Experts of a small language model: 35.2M parameters, 298M tokens.
Below are experts of layer 5 (counted from 0) of a mixture-of-experts language model. Rows are named router (the router's row for the expert), gate (a neuron's input weights, with its number), up (a neuron's input weights, with its number) and show model dimensions 0-191. Each number is 500 + 40 x the weight over its row's rms, rounded and kept within 0 to 999. Numbers have three digits each.
After each expert's rows: a language model's description of what the expert responds to. This comes from a sample of Wikipedia text that the model never trained on.

# expert 54
router:447507484519506481455503581467493516508498522452495452484481446520475471516559545497554560448490534503528516453516544471563440506442544496472472538560497547552490527520490490423585453483485494442566492472549545472481513519509474499515427494501453550595515489479474470479493476491463515553513553501494524511452606383563484481540477510455475524536469463505436528515527589512557500372535473468438477481526492493514513498484481495422418591554430525539534468495494484510489455428548555544489489554524531477589499456507525527448540455452440514523481447471492478499485526491486440472
gate0:460475494457481520513407558519549487469481489500449523502388530552443522590520475511514540498514508523471498503435524491521518513502554500503449500516513480502559486529573433505548478511487493421430515412474510521462527559523543527458506479488479529445459543484490474503513535465461480534523509520401473521559519446478474491592488478494555498415588546493379461547470455560516528537473501495520487478444544405518439486495467503494514509510426479466517522493560471477468484502413511448522540532430566508513464532471511524541543485509373482545494509537544502479540520492420482500
up0:512473483478552512512523460444510425525478483518468557453505546501517548506490455606497495480555461423476544480533511580473495480485415533444490490531605504454505457488575461531525495572584442512518475488461557479569561533476505481498497486514501505544552461502517459479498548473510521534461571475482510525537531428567522458546466485493480536416433496506517465583523505502540489521478561470497488499485567486519530480403437514455497563520431448451542535511533486593465526534484484482472549521461534488476458495484500467469487538508487458515461502440482433436498590417526526428
gate1:481509509514510527458518457503577511477454498437465562468412503498486504555487551441483473455455533490532530448582489505597447467462456475472508458446535517505553430575533470500451448522543580496485500481558553487529525473559609502529444473489515430503494537507506445492538528531481447516482555458588579523523477492511541441607554534487496463501576477453472493514574564590560503519504460489550496492548464545507539523466454474500492451435487501559483477544484543527561511471441452514502506487506554524556481473490485475570471565534509510501453493534472505577484494500505523521
up1:410533555511522580525482484503474556501541450513469466570573556522499471487478475565493552542535543528476512488519547466496484497576499540573503525511479541498435544473534534516473541494454446514486556471450560465519504488517457530564494454475482566503556507481562456519488514476536527500532434467469487509439586463544452488498494492483564500488448466517574457510513505519507516532560580491441506580412499499540397486497485496467489529479554506430511575513599456535498512568499484455554488538559456490545523581512545485489518430487457512441474545480477597502482506540439519514
It responds to: Middle syllables ending in a in Spanish, Italian and other names and places, like Catalyst, Catamarca, Jamaica, Giulia, plus the verb ending s.

# expert 62
router:439523494535449535447565526529468535529453486567491508453482475517515569544439531439531470474524543474550545557473555520530495555467504534474570559539465503513478501518458472415523502494461569415493454468479541527489576495519473498514464538447461549521507514488348539444532450425503481565566512526440505511502517468529418478515405519483451524550440461480563527556557537555517462464523480479467419475480484502476553545426465477506468538510533530543538465512453562501512491492517556545489474477429515509507479484473496499439576486520501489515495437490504501425462484477464501469
gate0:509538549497536466477431484476532507546487512460527464399512469512595542523635449450451517560509448495470502517553469500501514485481535564489484493456461548488562486542512482532562544487502475516422566429504474515452523525466515537512555445515546469483460477483518530553573516519429444488443509483511433546519425451485516482598526516537544503553503481481470520554395513530529553475528515592543494437505521433530475528549572500556452518562561466510513556476584552502467463516494520506534520506467485501428497496484559496517583510468479467523476511486491515513498486514464467451
up0:514495484523460539502501559495476446467543512518473502564404435464454432513402504605516507516498513574421516454475553510570461552481531530511483496525518450488449488485504495486483494493504497460533509514485560456518476533547476524507508565533535502538600491420483530442546481421443526491542534498438512459502480536504558469466541439489477588501510474551496485506587594505499418446536506494476478495478504514511500432460417593465468507483434457470467498547412498463496474469514541496519491468531546468491490494472460530463499549532501508527560527492552464438472509444550586464
gate1:485528459557458494511503487485519548522532546537554546456473501391501497539513559458433513478509473482524501460454494441539469423515543489487536473488576496551532474498525514520508486513525507456500470529550519537579470454481575517498457521505454496429467533516530545498523478520498443436543521527522535509533490424583495516475492496475542432449463427546480517570474495542585464580537486434542533530537448494621452545537502437525530580574482496568456448487508503514538494437474482458448508485548513545541489547462508477505526458486571494475505481579421549526555456543551504509
up1:445505534527589478529539447538502565525576478529535548541494495487432519547529487539495496520503470448560514475483491481517474493532517584522549459497503546539500496431534494472500498474526537441473530465520528548520502391578562502469496524525457509495520511529506480466515610535523520523506422537465443498534567401565496543536510511470475415498475494460542516515471510482575511561528421451590492514462495499539486501482553472537500577523546454529480464457535433519513481514505454433512482514531482562504537520498541479432502402556470454483462552476542519514429454578528532562
It responds to: First digits of years and large numbers, such as 1 in 1959 and 3 in 3,027, plus table pipes in election results.

# expert 26
router:508511500509446497526514544505574569470484403525576459423435462532526553462471520480519448467476529486563517477477555588532477525497472564477545535537469525484404524550442474447591511517468514448514510465546524494537532510476546482541489561530486501515530572541474539486572473506491503544499559547458504504503555482526470426513464493481470491485481482534536496454496483540516500448530443502540476501539450560431538469414548407425511529493471535530481467585526484442561520465544437543419467585495497509506473482419472507514539492505422531493438444499446486482493506471471508490
gate0:514532563428535474498526489535531549495452484555441444463456461517517487465554481483472419460431499566452475447486490522484518537455547513557467473556534479573549494556502492508477495574459489466532491449481502419499550487431562458584528458482467467483536441497573509485530486503488510505535491518405440528438493534518566455561477461464516484474553475496445475556563504498578511478456535517524535434437472503468452495445497507408514544588483430481503453508546481531456514488506560515533573550546583472501433551461494499478501496503498498536479522603536481499473509459469505510
up0:561477514498525494423527495548480504482508570595508575504462541529524527498567492503492536526585448470511480439541499473489488497463489514523491510537459505486521480489547456554440535479542502498374501551456497441468598532546477447537567491543513486488605428442557519537529495459516482548514515544481501552461499525564543573534492479467488491497463466462531519515491496469536507514511521459475477515439596516486459502512428439482487493601517490490545455509495501518513512576516549485474469447558604455498487548530440435468435521532475494481503582503504507464454574455529543472
gate1:472507517453442521503558414548520515475530563502518493468423399481496519536480505519457504486551536451462523409518458487485458491499464436505423449489543505595566497511501507449535445506520454498470520532515522551519493554453494486474469491543507502496506485557491520531538501455483518472528621536521575512597505436551496479524449494456538553514455527487552489512498408546473427524536540487553477508589485514547477508420513542517543505508542554496445464557497533518551416453493546610451443483525477485532510436524547482472474525494483460454477462484446526511515475457548477481
up1:483486534528538485489425521446420525563508499481495556472584516557500529515511500438544483511512491554612476414521540471532552479516506531467545442512387486453474558511528467524462518476503562497512499478478499504523459482564557541515479475531448531508545518476553482514525550525521511526494462484507433539463494490526526483516498508480474420507465455513452570412479535448518516477510518471479603555383516472506470478573495488444445512538475452471508517456445424488473526529496459399558496491507535585517453535535452425533574478549486510530517527500511515531501508528411535501
It responds to: Syllable pieces inside names, often surnames with particles, such as Van, Dam in Van Damme, Ram, Hal, Gar.

# expert 56
router:488546442421436496541478531468523537505514478492540515454502448526519529507554506471531489494440563486508537470480503543517480500449505513469482462565503590560467478522409514474503364480419525463503491466512521434465574543531537523575534496539421516512511503498468526488514464482399493511475528450464475542473549437591536491490484537484497462586486423455534591550555532557602451491540506483522499467486536511535560553567542468494466503536476525527521453499518507497499508423473507535473500492464468555563492504518534456438510494560503547522424437485488486518488498437473468502
gate0:490504498441492470492488504498466564503527459485402498488447446571531514462546461525481493503447435448513429446480505518563456576541628473497432468532556537526547442535483474451549403512552529450590479482551536538492486530508476498479518478515448450505518497512503487509482463538485504468496471446492522539476499509485486467576494438517523482467503507523514590534564431496506493547481554507557435403484497471478472411428541519481474533506450475463487518475508529474468514488449526449512531479537523452504451538466522505517507475504441460628451474533502543546563444461506445469
up0:413492468514499488457490458503508503429548482492530507515560481556549432451495435563495478542528464541493501484582543576538445493478523515574507473447520602461496506501511495459501568508459479505434547457442504439546561578548481539469598530481466432486545503481529459484464493574530499439526507488454463515471456452507488530483471444465466601415481474446479522491499531472482511531519489498475455482437487517456441553406548481520514562497524484485457511523492470479493417476518516518398592549521482487494484559573470471507491544514533486528444488495494474469463493452489528448
gate1:496423469529507586580540482507578492464508477418518483412357480472503537498537572490466551515508476501539453417501503469443468474464474530503466398478541508472499505455485435484515507501513532521500524520506494487529499508534546517515489442540503538502590546498535557512490485523508464444465518504518496576526519517580485503585533480529517489449408452527468464529486474434549496533523488474551518500496549492581468463453515504575523490529522520551522537485469544535473545443458425466490491423553469525530454446492475571489432508534477479460486436527510529503602521547503495501
up1:410490506526590481487465492508447614550482523535432475530559567528462473536530491507493415591540492457570528490529473485473465484536489499509582491531510529460518592439505472503449485440469481493468400442549529554482549507478499523552425441546485447513545492454466476474578553549548492524478459510538482524533512464486543531510530526534543439511545529521528562491480542467480520509530587537453635491537527517470503551505485453534503522493457490454496471475508484462519499555476493503432540501560539522537535527549498469524487503534440513510505505485500490554451399498489459510
It responds to: Middle and final pieces of split words, such as mate in Approximately, cu in Immaculate, st in vast, ator.

# expert 51
router:473540532489518545450486553539519577484501516527502432475528468530537529576469527460545515496480537472525479466498487507561456508464545517509603473513493507509463499520527447508576470582478550494532435480541491447589531547502480452553468526483510541560536531441498501431506439449472502521484570440503477498563570470547449420540479570476507526487440423481509513549526522534528427448590476426523492475478502501434562508489475461500439573488471525545491509594484559508549439481564547517469481455476527513526501490462473507435554496480486458518506469535443510436463453523494573459
gate1:515525499514470551505526515474528561511455509474536510412399544481524564493512502493488479450526470537475474448509512482495426497474540502447495430506520491522456501408520523526591525498424589485508494573485546548572478518463495441529507566505524521529547559541525520522481470482612510511459576519536621536454470470474478430560494498492554528449526446547498491515522463522466475559453478444462486492525492518538485499540494526566517461521495511509402517509437560531546491463521534527461514474564497468550495500509497520434571491564545463539465420527526553569495552500482491446
up1:391502504429523506504501531526471502529589519553480446509573485513498483506530502509492461585487519519563529516529503494489472509499470484482627513555466467501511551572537508470410422509551488466533458519523502508561607447503566575480507396525477486487528554538534481475576525508504505548504491457441446512532583501552520573493472502518413486516478500486512464514512493509529531462577515532475509573467562510522435490516502546475507540543468520511514470493524473499396472524468424468479536502541486580487548505486575441494510534550529478461498559494493488536449463539512547538
gate2:463468551526545479545496492476493517449514474551493483587570543463584558488465487412543536508529439490504514497483459478457543495544428481480506474492440482439550516511490574531500430484520433503546479510480497548487553456530505487514556473510499527489558618424502581501484510530525535546544504517451502496506565432502497491533484516461487473550433536535502393516464431509501492453502549530445462434562511491493488520587481582502499527510470506530443415483503435530461514490476540534493492480492468583539491446449502508508476495572489503539518532508504502422496462514533621455
up2:504426363523549442508442536527498520508436543518533492471454444490483512458536454438557570515540434501497525451539476470535540515533490529532505533503561506483516615503481535507539470548465542491504503600516546500474531503518512516539440526530559471524524470495490543501515525539519483473450468538484574524519534502461470456599487509544556481437458493482498536464492428400419558537508501473456538454465570468476437551521491593559507518515441529524495476490529469467490507518464486472575441537530532550428534539520493508436449491507501472504439482522494531483525519523462509584
It responds to: Capitalised words opening proper names about wars, states and regions, such as War, British, European, Battle, North, Royal, Air; also War- in Warner.

# expert 60
router:469516464425444469543491556520575498450508536503549510507434455521524534535547561458520488442466557471580478500560549480512517513456511572518492450532460521560478521514413471493462437511453531535556496475509490424465581478508493505518440532514439525544515554517492528475489486513429437514534486524456455517498483443567443461567520562485535481532498421478502563506513575559557440442567467507457507476559551449506519583507525519414504501486483544550577464542581506450557471448476522551468441494476521551538464537522504492480500520475500536445558463485500522476513541456513535512
gate1:444478459480548536509495483463609575510449545470472564458486421501506516514476555463429454494566446473561479398525479510460460471444445531474517397459492565472532535501511473508506484502534574555523442519497514498523432550518491484490426482549439532490570466516501521499510457511462478462515552486485545569514505511568448459565456533460490452408421449497508485528471531504533516523492507495538468446526517498488457533512461502505502518534511461551478526551479485445509492485430448549440468455567421509521488473469567490476477502552475448544505510419527543532573482453500505442
up1:458401507523541497537507429471445564505530488491459509510567583507485509577560528524452517534535555465509515458546552530525430514544504479480545500508489471513479534512529480503454453506502485431446554440441537522506536533486528565471539532465494498515525512511496412517617548448489489489494563504509490545514536463491569511521514585551490441528546472438478513470462417494479448541573450475495551510474497484590487506563502507488454543475474471521513465423528436572502552562485502487492552464480540554489522508532426465473514437551483563465504545528498410491520472476456455568
gate2:484484496440519502471477506543513528457598499510450500547557525419456511459483539486499475552455513527478501510484526504569545446411484436438469549487414466471538547485506444482597465473435466479457434504486471504528486535510444527470541540475511511570450444479524495464501456537524500475473495449455456537520534525490442459427527494417440497466516515468508440513450512496560484463425485492445448463562545476519499457511511510528490547487554465511486496511525598574496417456508523567486539502511480566539592495479504485500522443462519453570453462573509538467462490446565512543
up2:549437491480452540495456572538560525525465483550469488480481560473500489465503477472477442540497505617504507586497510471521551532537501554483470482520500512480540462477560558594553429523480533411459487545556476440542477530566524589496490453507519486472514424570496539402518456526582470508548470461486491524433539467514483471531456486540455455430451501556541455536538467478477530547463495495507458514548494534557477432477537501530536479539425497509530485532502534572474460490498437525485493442504542518536457485545495524471540466453524431542437494544417558520515510535498490528
It responds to: Mid- and late-word fragments completing common words, such as overthrew, blockchain, Default, Haven, exciting, enterovirus.

# expert 16
router:460537476465472556488524492521505512514491472573471485443461489486478538509565501513516535408472540464511538514486511508504470542444484542527537483560463561498447479537504502446515449531468520412534522487473510522459591500488497441484447517415502541512538513467409501519523459477524527541493543475431433508466515502506464410515450523457476600525471423469531471498537536524496476399499522394528471426476482467494524533491570452420442552473486509513487501509474543496543440501492525536497451535529524524484441443444448510437541521427432562517474513514478550499521496509427571418
gate3:478504465527526488500558552465537546469480543421481522476520563495465548443504467467502446432429569550487516499535448497539509493471573513506499503495448554489540578568447540533485462438522563540513436421522507525587414475509533533511509580539443577568490433477498526463524463469518520549477484465511467455572490479410510563562496453472494475537534521527501482561520448508498449503498503528542555496396517445523496460553470511535500464576620445496516453464536511517481505482551475482565455455530448498535487495555496488507470503484546549512509492526478502521450493462490559490
up3:527469473497501505468552562501483457439510558520473509439504513528469540493461522474500531447460425499484579465548469531535552487465502467502400500534431507433528586540511522487489505509533446463530533459472486483484498456541561534484525474560533496546479487493508499502491495526419540475497504492538498456471515517559540514545485500526528420509492494433455471498563529522498548470491499521417608536377537409435487566394508499527380498525443462471500467522455473525483446525519525541553489466417514466475483536545561486504509466444505497540553474516442553489464498478488566463
gate4:483497501515498527511553474484465440506495484428483510429401478522608459469490509457573517519446470508473499493461521484507508465449506488519502491501498556546525533538444527446484481499563540515519488566556570478505506452481500465442565411562496544485541416467439539497498590498510530479428531526467484538480548465507493536522503453522461513505540446419492510416525634435533424455532525430500512464495483484523495464506462488450584542549538527508451469550493500490507477573460533481512467452550513546512509487520513488454501500417495543562466512445522530464446542487421468474
up4:511507484562527511554514493514507512558546459521458544477541469576577469458493557504408460510509511481530549528594470556514502493539519498462552514432563582477489529424566468532545501494505504515502445566539470492443542529521485500534562534512501489497474514500484419548554493523500516484442537548522544464523457525517541445492525537506504482489440578518496512464451506493414518471520487527494420508459490547495534560532486456438418485424485469482484536463429481473556468496528459498381523517494454428579527584487431467484507509478509491501569460504499551438512495480587469541
It responds to: The syllable ga inside Japanese and Slavic names (Tokugawa, Onega, Nogai), the digit 9 in years and tables, and US state names.

# expert 61
router:480504480486487568464483558529479559531477461548480483477517489570493557458463518478531542458500575466517478475532467505542509589441533575496510520559492518496421478527489452506542477571364502462525454389477505452477561525500474441475488505529455577491538556519481561502553431480476491535558513554482481501529526480538491439535466562467484551495471460524525557519514491559541458421566497488438476499565515524496558531453478459482506541410466542489479516530464538453469475435564459508464432485526479531478480502473464507452540457412493518469479433502460524429460491465519514507
gate0:481532450459437542498487555495482510492495462529566452474464503455503468524542527552495515546484580498489456475511516512514496499502495448542494499490469457559554487459484506513560485544463462482489501478487449501497476575446520442450534497539465422482511527518504498435563446551503507487532463507528473503436449493500468559473490447502549449493569411509486481489530468497484527555497535462452571402429528447448451531479443450485566577638544478477525482594516500515482501496549493565469575480510509546488482513459615491476520503512446509590482486519468583516454520563436471492
up0:498443532546561444485527473538583482505438535521446505486505502538502472491509502472470514485506437513536542514498538569516490512485517528527502476511483523425448503495506471510472484516503495505510512537536568447542519462487439565535477571489534541631547493489497473549501532447518472504477503504467471540543479492529443459663464552499395560534431547488456478525392537489549489470514489512441462575536454496564525482508544550460458459459442433500478458465515495467508540436528528423528491537503491513507500530471433464454495552497550470501487587468539443446491525476562481484
gate1:502523485420528553540527496481545535497475564492506511381450530511461496519497508511535525439497472473549437482480477467493505525497535546467562503459521530564507482541468540486488481462511514516508483503558532481527538486489536479515471494490550510515526517450489512450546394550430428507434478507499611558504476488544487423518466560456527474406475450518499441542503515480524487554500473523546433426553456508542474466518544536533540432482564561488438453508497521545541464485425438517408560420456519501478555538477543521495556521571491432535428455527468514545533516481513516451
up1:438495517588512490489487425473415574549529498504474533569513431539542507520499507515487462593543529519524531459540532499499460510489497460494498473502446477511474576421518481486490519510570483514500491504434545531524458494480534499489509504495509515527491482525522473542494540518609560485573514490549447508518505520512515564560498479465431552528525506427517539448461447524498543499541487419490526578447493507513476546524462446470473566547418421497548450454544439487512521563530550484541494530571464544565426465533487538554519432515525554465576556466560542464454536506475504552
It responds to: Digits starting numbers and scores after a space, the pronoun she, and final pieces of surnames such as Nicolson, Simmons.

# expert 13
router:442511549511507493491487509550482580478489478504527466475512507592587523554448474409508489498562554466518503503478529541517493576477493561514559481535451519546439526577566465434541468506457579411514430426525528506519474535517550469554507477449449546537501494441526559499519447453476467488532511474499494559507494462515503484513492521511511537518437483388500527495498526572575455501489475490469487509509501495460597512451479434521506597470454522511485504544556562521518486463482541529516435522461532521483500475496441480487559453487495509531512405473446495471479435444481476404
gate3:497502527480488526502445458490462496483470536449489534449445491543518562464535539458516487502498502412495591501489425472532494511440492515561514507445529523560488490523542521541541435475541524608468553532486535473485508479461478516543544564581509475471464488499528565591480509496521570433470547534507501461606482487415552533501493379493458433537498443474485478512486529485547487475524474543501569462503503484477483488544585474476515490576524501518579504531491523537528504468450433516495530472453505555585515546501516435499488523525570528533541499487522547528464398431492494472
up3:491504497531480500500538497443508476438552477489509439454507580544450499446543487491522516468484507605493539489560535572467525408529534525499501452522495485461537552398488495524479564505422474493455496457486521516487546479528464492477482508431469453527521531547532469464452462459439488427501462510453491465575528528518428429491549633505527518436528516550503475458480535503477530527525508497476487456427516471504511428494426490497471495474539534498480529487451474525514509516579486420520514504474568416463456477492515496478546444440528465437497502547491534490507595538506602440
gate4:405477506435507506455514510510546466548504435540582525449477488539503487475462482487527471558482514508468485546505554496502448447472578453474474456535530547489513453584505535493512486465521567502432513547470528481507577584458543468516598455548519497499502537458487521526552524438409522460473535480530510516551488541492459509554437473490515495465522502528507548515471523516542562456506462429497521511556482503512555556501475575482582533577571504498524514541449552481460483543437539511528459522543534523468567405486497539507509500517395464546464541492477448566489523574492438492
up4:514552516545499542535483494474414559466557562519425442563478515500489457525543475508497541526457469471486586478534513460527502496497486507483522471508466444522496592473465485490483604481473464505525497490496494517589453411509491506431469498490513456518504502522494500501478537543540491552448524483469546532482519465510587474386529532489504524563434555530503486458566521517475462499496508515439510477428517510490476460484583441515415465470477467454483505466520465516564488500480516509462520463476488511528468571563503436517467509486508554517555427518554624477525495394602531479
It responds to: Sentence-opening prepositions like At, In, On, During, plus words just inside a parenthesis, such as north in township adjacency lists.

# expert 35
router:447559483495469547524522576519549503514540476502491538459511477526528569514504487517546572430507524475508570509548488562555436456472474517483518503555489516483487483499446505495537476511531519482514488493477513498578529584464531429470452523457461546557571471479495551477580510511501516569525521511492476520539524395537521518558481480458440501520497505465445580524588524459463503451549445505465426501503597453515537477493454454471454533532462498458556523513511475488531447506514533537479509470479580540531421480579574473515598476452420436497521494490478494413447525475496460458
gate0:450520546469468548542434485471537477486453449596424433479456528475551500543493518499486473515524516560534500545552474568464496542539525615507491466513547469517463449504525490517507556486512483491481462524489514475505508562448528450500511531495533496558558484438506582552517505500468456476574489486449483436521463463425451489505495470561543578516517468563468461559482491472565555500520556494535458436470467463484506452403490525513466608557542476463454477541547491447517532555518452474505549463447532491492513438413509574505548526471503442542533483512526514519438501549479498447
up0:485479514509514522528503463476506476447451426583508561524498456465495443509459526544455468478493491538573529486480518489517439512506472538455464510619559558438488489499544447498474555578505494434516513510520594536475530546481487478496481470532499455558533433474475492459534519522475501425482575510478454517553439468492454454487455460455499528484479503444491457464482618481498508534461522563496557398432526481559441480508527466477482498519459464495495478521550554498557511493488376497450486497450502492481555507475437485486480607440548466556536453458539460504469474514493510549
gate1:490440450528545486430587483454563514508508460519460503489497534504566501565499496476495497491558570514537508452525469490464465480498504562489562485444493423467550566518523489534531468506567518489486465498505504523466532526478607482519506494561457431460475522532521555460504438446459443468518512533504524486484497511570437451599396579497574424418490456500458531516495532474495503532507534458515465539546494455470520471462456425461538458536513512518482509500482499531597501435541484510556484484485491541592484560505466532509483572565527442491523530509528447495544586446487485515
up1:485507465469513505537439499517420486491468509471517487513481562545490542545469474474555500464464487522491475512450471452568483548535482503498502512520470530511453505431474474481490464486498501516477573541495563475492490466499522505526448457508502597535620534528446501520442522512582530536510465535477565508450529482464503537500536474542513538594529538495431444485389483476511530487605569512514509483425541568528458563468522531544446537487459462477497447492582422536505406523458611440541482505570487552508534519547490496466497463505483445518503442504506481553539493430478451477
It responds to: Short a/i-ending pieces inside personal names and place names, such as Is-a-bel, S-ina-i, K-ra-snokamsky, plus Angeles, Lanka, Vegas.

# expert 47
router:457478494433408508504530553497548514475516499503553474390458488497523539447477492497506483439488527473498561554471518497504442522506513566480520517564460581551438479498447554555529473518502512453480523470535527525534550640478485430508525528443469543514545473483473560515518466474390512521556512517509424538541492516526521490506471477429425518509480521459507526460600558475488501479533464494554479496602563472504548487504459443454467493493513483503494518593445527459521406431474515475445484503461482521531409490484522512500537489473500473485464459465518511507501487505477442413
gate1:471456506532494596487518450537532514530455503478496558425420503451478509493599545487475545540532499511504448479494476482558471498481502490458550465533535450532570503459478461477480489532450554481515521573523490455555502504534552483523456482571479522462524507539512499550543476509479540443537546586468518528499543511583529438522437523457515459448468481421490520486572555591503508588566505424567533499457430493540495493476485554502490510476561526555475479447445534485511531467453551498456532488513476568611485457554481503476507418524529467494445501530459533498492477573543486542
up1:519468487528611406446506456481387539480564491526501513473493473509506474512471499479487474534576512491509526534515529459504449513526468535559567464500465488492454602508569506531491482533509526434470529547522541497476547540524468535482520477472440509460538546517477425500545553464484472550540459439496393499414465490488530494549517499511493511505504464515513559443467493475435475505506448480466504580512576534522472544444514476550518542523473545437511447526523393586465496557513455467500429529571558524480444512494519433502540444497438517512476534484490496556504505512449526574
gate2:553563611435475494506552524398531506509561396514517512482523559447537537467450559540560503578539505447429449472464527501527437472463407505483514524465510503506437452519529546445510493573552473458547509503522514457547536575430532482450447534448479520415475536517461481522480528482463468484503509497591562547466547477474505446461561489432501563568487473536469503534560511501505510477495472460492505507507532512523558555528460562503489514487487410477421468469483522569517454444486521531502570496480464510531481541491545522550512471522490517528525458538528525491475510543517507534
up2:472496584485462447493504560453500533548452494442556530538556496497496531533497552526512477549518486444534526531459566464501512481540550520462501497480498494546581522553559518511497496496435518435522467499590535491534540562550607454530503516509552470499452489554426490488429520535444498508450429450619548491527485512461549506505540498511482535480458536570571488543563505484481544486489524420489490548537488557466519572529482576547518496411488484537504512456543543535475435512446495528546450472506540446545481527529530525490466426498506496454521513490522566439527461486435499569
It responds to: Middle and suffix pieces of Latinate words, such as mex-ic-ana, can-ni-balism, epide-mic, post-pon-ed, -ization, plus city names Rome, Milan.

# expert 55
router:472487578492506540508521508561503490486495468532549550464415460523532557555441451438586562449538537425545562439497470508526495509478495505536560467547484518502471524506478445498507484530431533436501486481549543440532527515545520476490517540525463547560538541480412541494529472449487547576563528512485450536586499504495422499519471527393498483524492478489534567476476548478528441486530493425524486504496531522425612514477502434486447526503474513498467447522489544486536457464521501525460482471509510476474488481510567430454587449516496534445459443522419474515464501500501517419
gate0:468503565419540517501421520523494488469566465534500448434488528535483471487487496540468496566504518540488519470492485590438463557496480463548485492566532499525544579463503536518535498534540380496493569491455523434563483548485561488541509514493508476520557472488500459523518485503514481511534494491447447520498437431449506487517486504453575540485536443583478532494453513398532479470432439425509555462437489474491510416504515518440561504559529475443511486523462482459513538479478511521467584500469481537536452527485554446580603470477427486567483510523470496519458503488451482485
up0:489491553548533516472554458543494523509487485602473440568441488549519482568462532522522509516472465485469496417457540450475451532476496520563475506536534493445479570528542510492504593502532484481469533493545533496489544525478491508507424465497558479475521500463456507578480461440492520480508549461540480502553486456527458520556515433457421536448488400516490552495477527534512465520509481431436532552456506478457506497524533480452475500555459499460480474491514472515467485583580515479485485438516550609380506549491516522534415433460532537504441584480459443518493470483461543498
gate1:503473457469412468546512473453497570510476551519602484499448481467472501500474547499495494483459454523505411447547520426502460555438509468522455464490533512545539535497457558481480456527480599431483526548536572469539462455536496536561463437567445493454460468492528494517512532478467512469503513512545531577509514488547535435455452435494552510454505397476523485541536457495570500478513506432507534496534441580546445511458515471562554471452500502494460489536537570581501420486562455544457525458532444528551562520498510471539489489529516497557483486544490510453512476485560509508
up1:455487601525589463493532453518510559562583535471519518483540474576453518527523520491507466578550483473544523512527473429496510505488534533448506482440442482451473519504523479487452523497508513464437475403523528535516578494462521503496521518528468595568568558496483474544551496513519499488472570518475448580520567495583513506562472485523524472519503475538453505452513461518468568509502433505556458549447534486485440539575462512517485526543499507434478428442512463534521490480444516463494520533491572553587470504569475453477513474559438486478459506519483466583443472508456508513
It responds to: The preposition of in phrases like Round of 16, Doctor of Sciences, List of, plus nationality adjectives such as American, British, Canadian.

# expert 42
router:497589582505470552403514535554474518466505521557521475505510505576561528517436497484532558474554537471511504494467532522532442546486495535507523537523486537509466487531574539454534457584399548464549456487563477473517525544488483504511432563510428526568509536481440514448546467511465545529535501546463501500534502473567451521539437476480516536531490465569561524537529473564476430499593484472553477516512523499460571554467483426507463548485481531600499468528470544523524503461461525520489475519436511496544492543453470480486529437472485531548461486449470489391456478520511527474
gate0:514530500461477495449502542497551501510481443484436554491569488514447523470521388524445485490515549450452513488569532467475478483521631510521432527476450474500551483469450497569489506526465469510514511475482487508497557552412529566537468489587464514536557526513572452499522509518568510534539490452371361452462550433447465502523467468525501515491532486479444551567486466497518490531469464499493498483474483515464487457473478495504454508470470471554507546510510513457498513477475536491562532481489515493483434536466511555509504528519467535603488600540513455479440452526525499441
up0:531530498523481460446499505478516495508463533499465588482542486586548492467514474566486494537519479437451503454531552486472447482516621527526421556451462508502496479516445475507479496505463454517541427487516487476530590499451491569580449538575466511534545531434519498473510515487585508529543565469446441507507559478489429514551473480498468555478467453454447536557494532516530523566409469470430476534447538575514448506477479548498460504514455448529501527478489490475467496448486494496489497508504512472488503576482485485471488552544462507592443625494496459489451509542576505475
gate1:506575520517495546512475476493505528534470546442544565477482534552545505518480494527484537461501472450544503404489551468507476403437531556526432477467524529574539597522518510544480472544538519484452468482548452522553464486514465459559518493533526551539470470551534440469529487576492514481470539555507591518520467554499461408529495516451568529421555395591509516473488529501537466483476518445543450497560441514539461490538504495441505456518479510525491494541486521468504546447484553555522523419543514469436466442465494464554513521508561516533480521551534489438465494467545480452
up1:443482468499540492472500455443488520498524520537448480515497495549433462516519516517542449525485477490489513510543467589501472595549535444531532445475468422474451523504473449429492523512554510524534493457480543519471519470477530502460459505510453505542579554440533499522508479441547487514506464414462423475485480431570569522521518520550522487557527517451520571469510463491478505514596444508488470480448596568493537423494462552478431538549498523500453481423524459550482500599534543468454506546521497564459508518532467484477529418465486477517544573466521497481521512517414525576
It responds to: Capital first letters and first names in French, German and Dutch names and places, such as Höhe, Germain, Jean, Johann, and country codes GER, FRA.

# expert 25
router:494567536450478517459480570536597543516438563467504519470488485538526508535527549430517531439466538487499510526580511514528504547499556499480465529529502548558487539557540454473560456520449456502538476530552488424472536473572530479549452551493475554506544555500457524526525484483477552555483520500532540487485503518570516522583481557464453537495443530488496511559474537535559508438514482477543510463480490534452496481450512436390495545536477583525525508483503504509474436445528488561451427492532483621574466459471557520448509476463431487438511427532495527471476462504498474458
gate1:459515477479464543542550464462508514486433537459508499455416494494522500491534530515466464524551534548548496480593623540487471471476473536461522489465532504505495537496519493492519448548503546556492495514528506513414423519536570483461483514541430499494482502495481452535506488433459523482523557573573572568490474477529523491571512525407597505524422501474522468508532510569477451509499501461550543498493437524575375515485449522524558487538445490498482488463481485464494525472433524480409435495515475490536490513514493454509525492543460511568467492588470546567483523476575474511
up1:473518493507516518474520529510391558509498516532465509482489548506436530517544422502545436542538490483500453447498505502559511477484488494558517521519452532499506485479486503404518487497511504459471518486483520552567543509465505590495481425503492531572505564548565452515513537526590518537541474541434494461449598512538522506512452482579457453488554448506514528462473493450475529539547563441530517538441413508425503536510537508474482527534501502550536447519475392539519510547489528514522538471610564537505490492456498479525519451567533491414521575467522470486473472534447551565
gate2:462482499519513482464496485444504576507486459557449556482432566455484516457500576373462459474511512497432505546414528515488519493503449445552603561450449465495531482497507528478493522521529548512520518560536465504554534504432520550427517414516507523511486514515460623549491409604494521476488551521515497504470491474507439533472481470535461461588543545507485472498551532503499501517414498463490445472525501447504514442518514547570464510487479504474528451455480520554487538504515494540481556479502494593527464446458483534542508426505512546536493496532505502458487461444535519446
up2:447454461490436438486499485436512534488369445497472426529473505544466559448552519480505445484503445554458533532395569547565557504529466491537569481442523537532485443509531561491461488509482548499488498568582558482550483483547557561478486461581515524527461489509430564486517426513492511447472467499487543436453499469582526545504522488559479458470477535491510513515506511476482515536480517416508505510523486503486525508496511552488492541470430421541545510464514525415471527501475445471496499563529498526512459460495498586534462461480459520430442465552482504435445513519500506529
It responds to: Inner fragments of proper names and words, such as Coelha, Dordrecht, McLaughlin, Cottage, plus digits and semicolons in list sequences.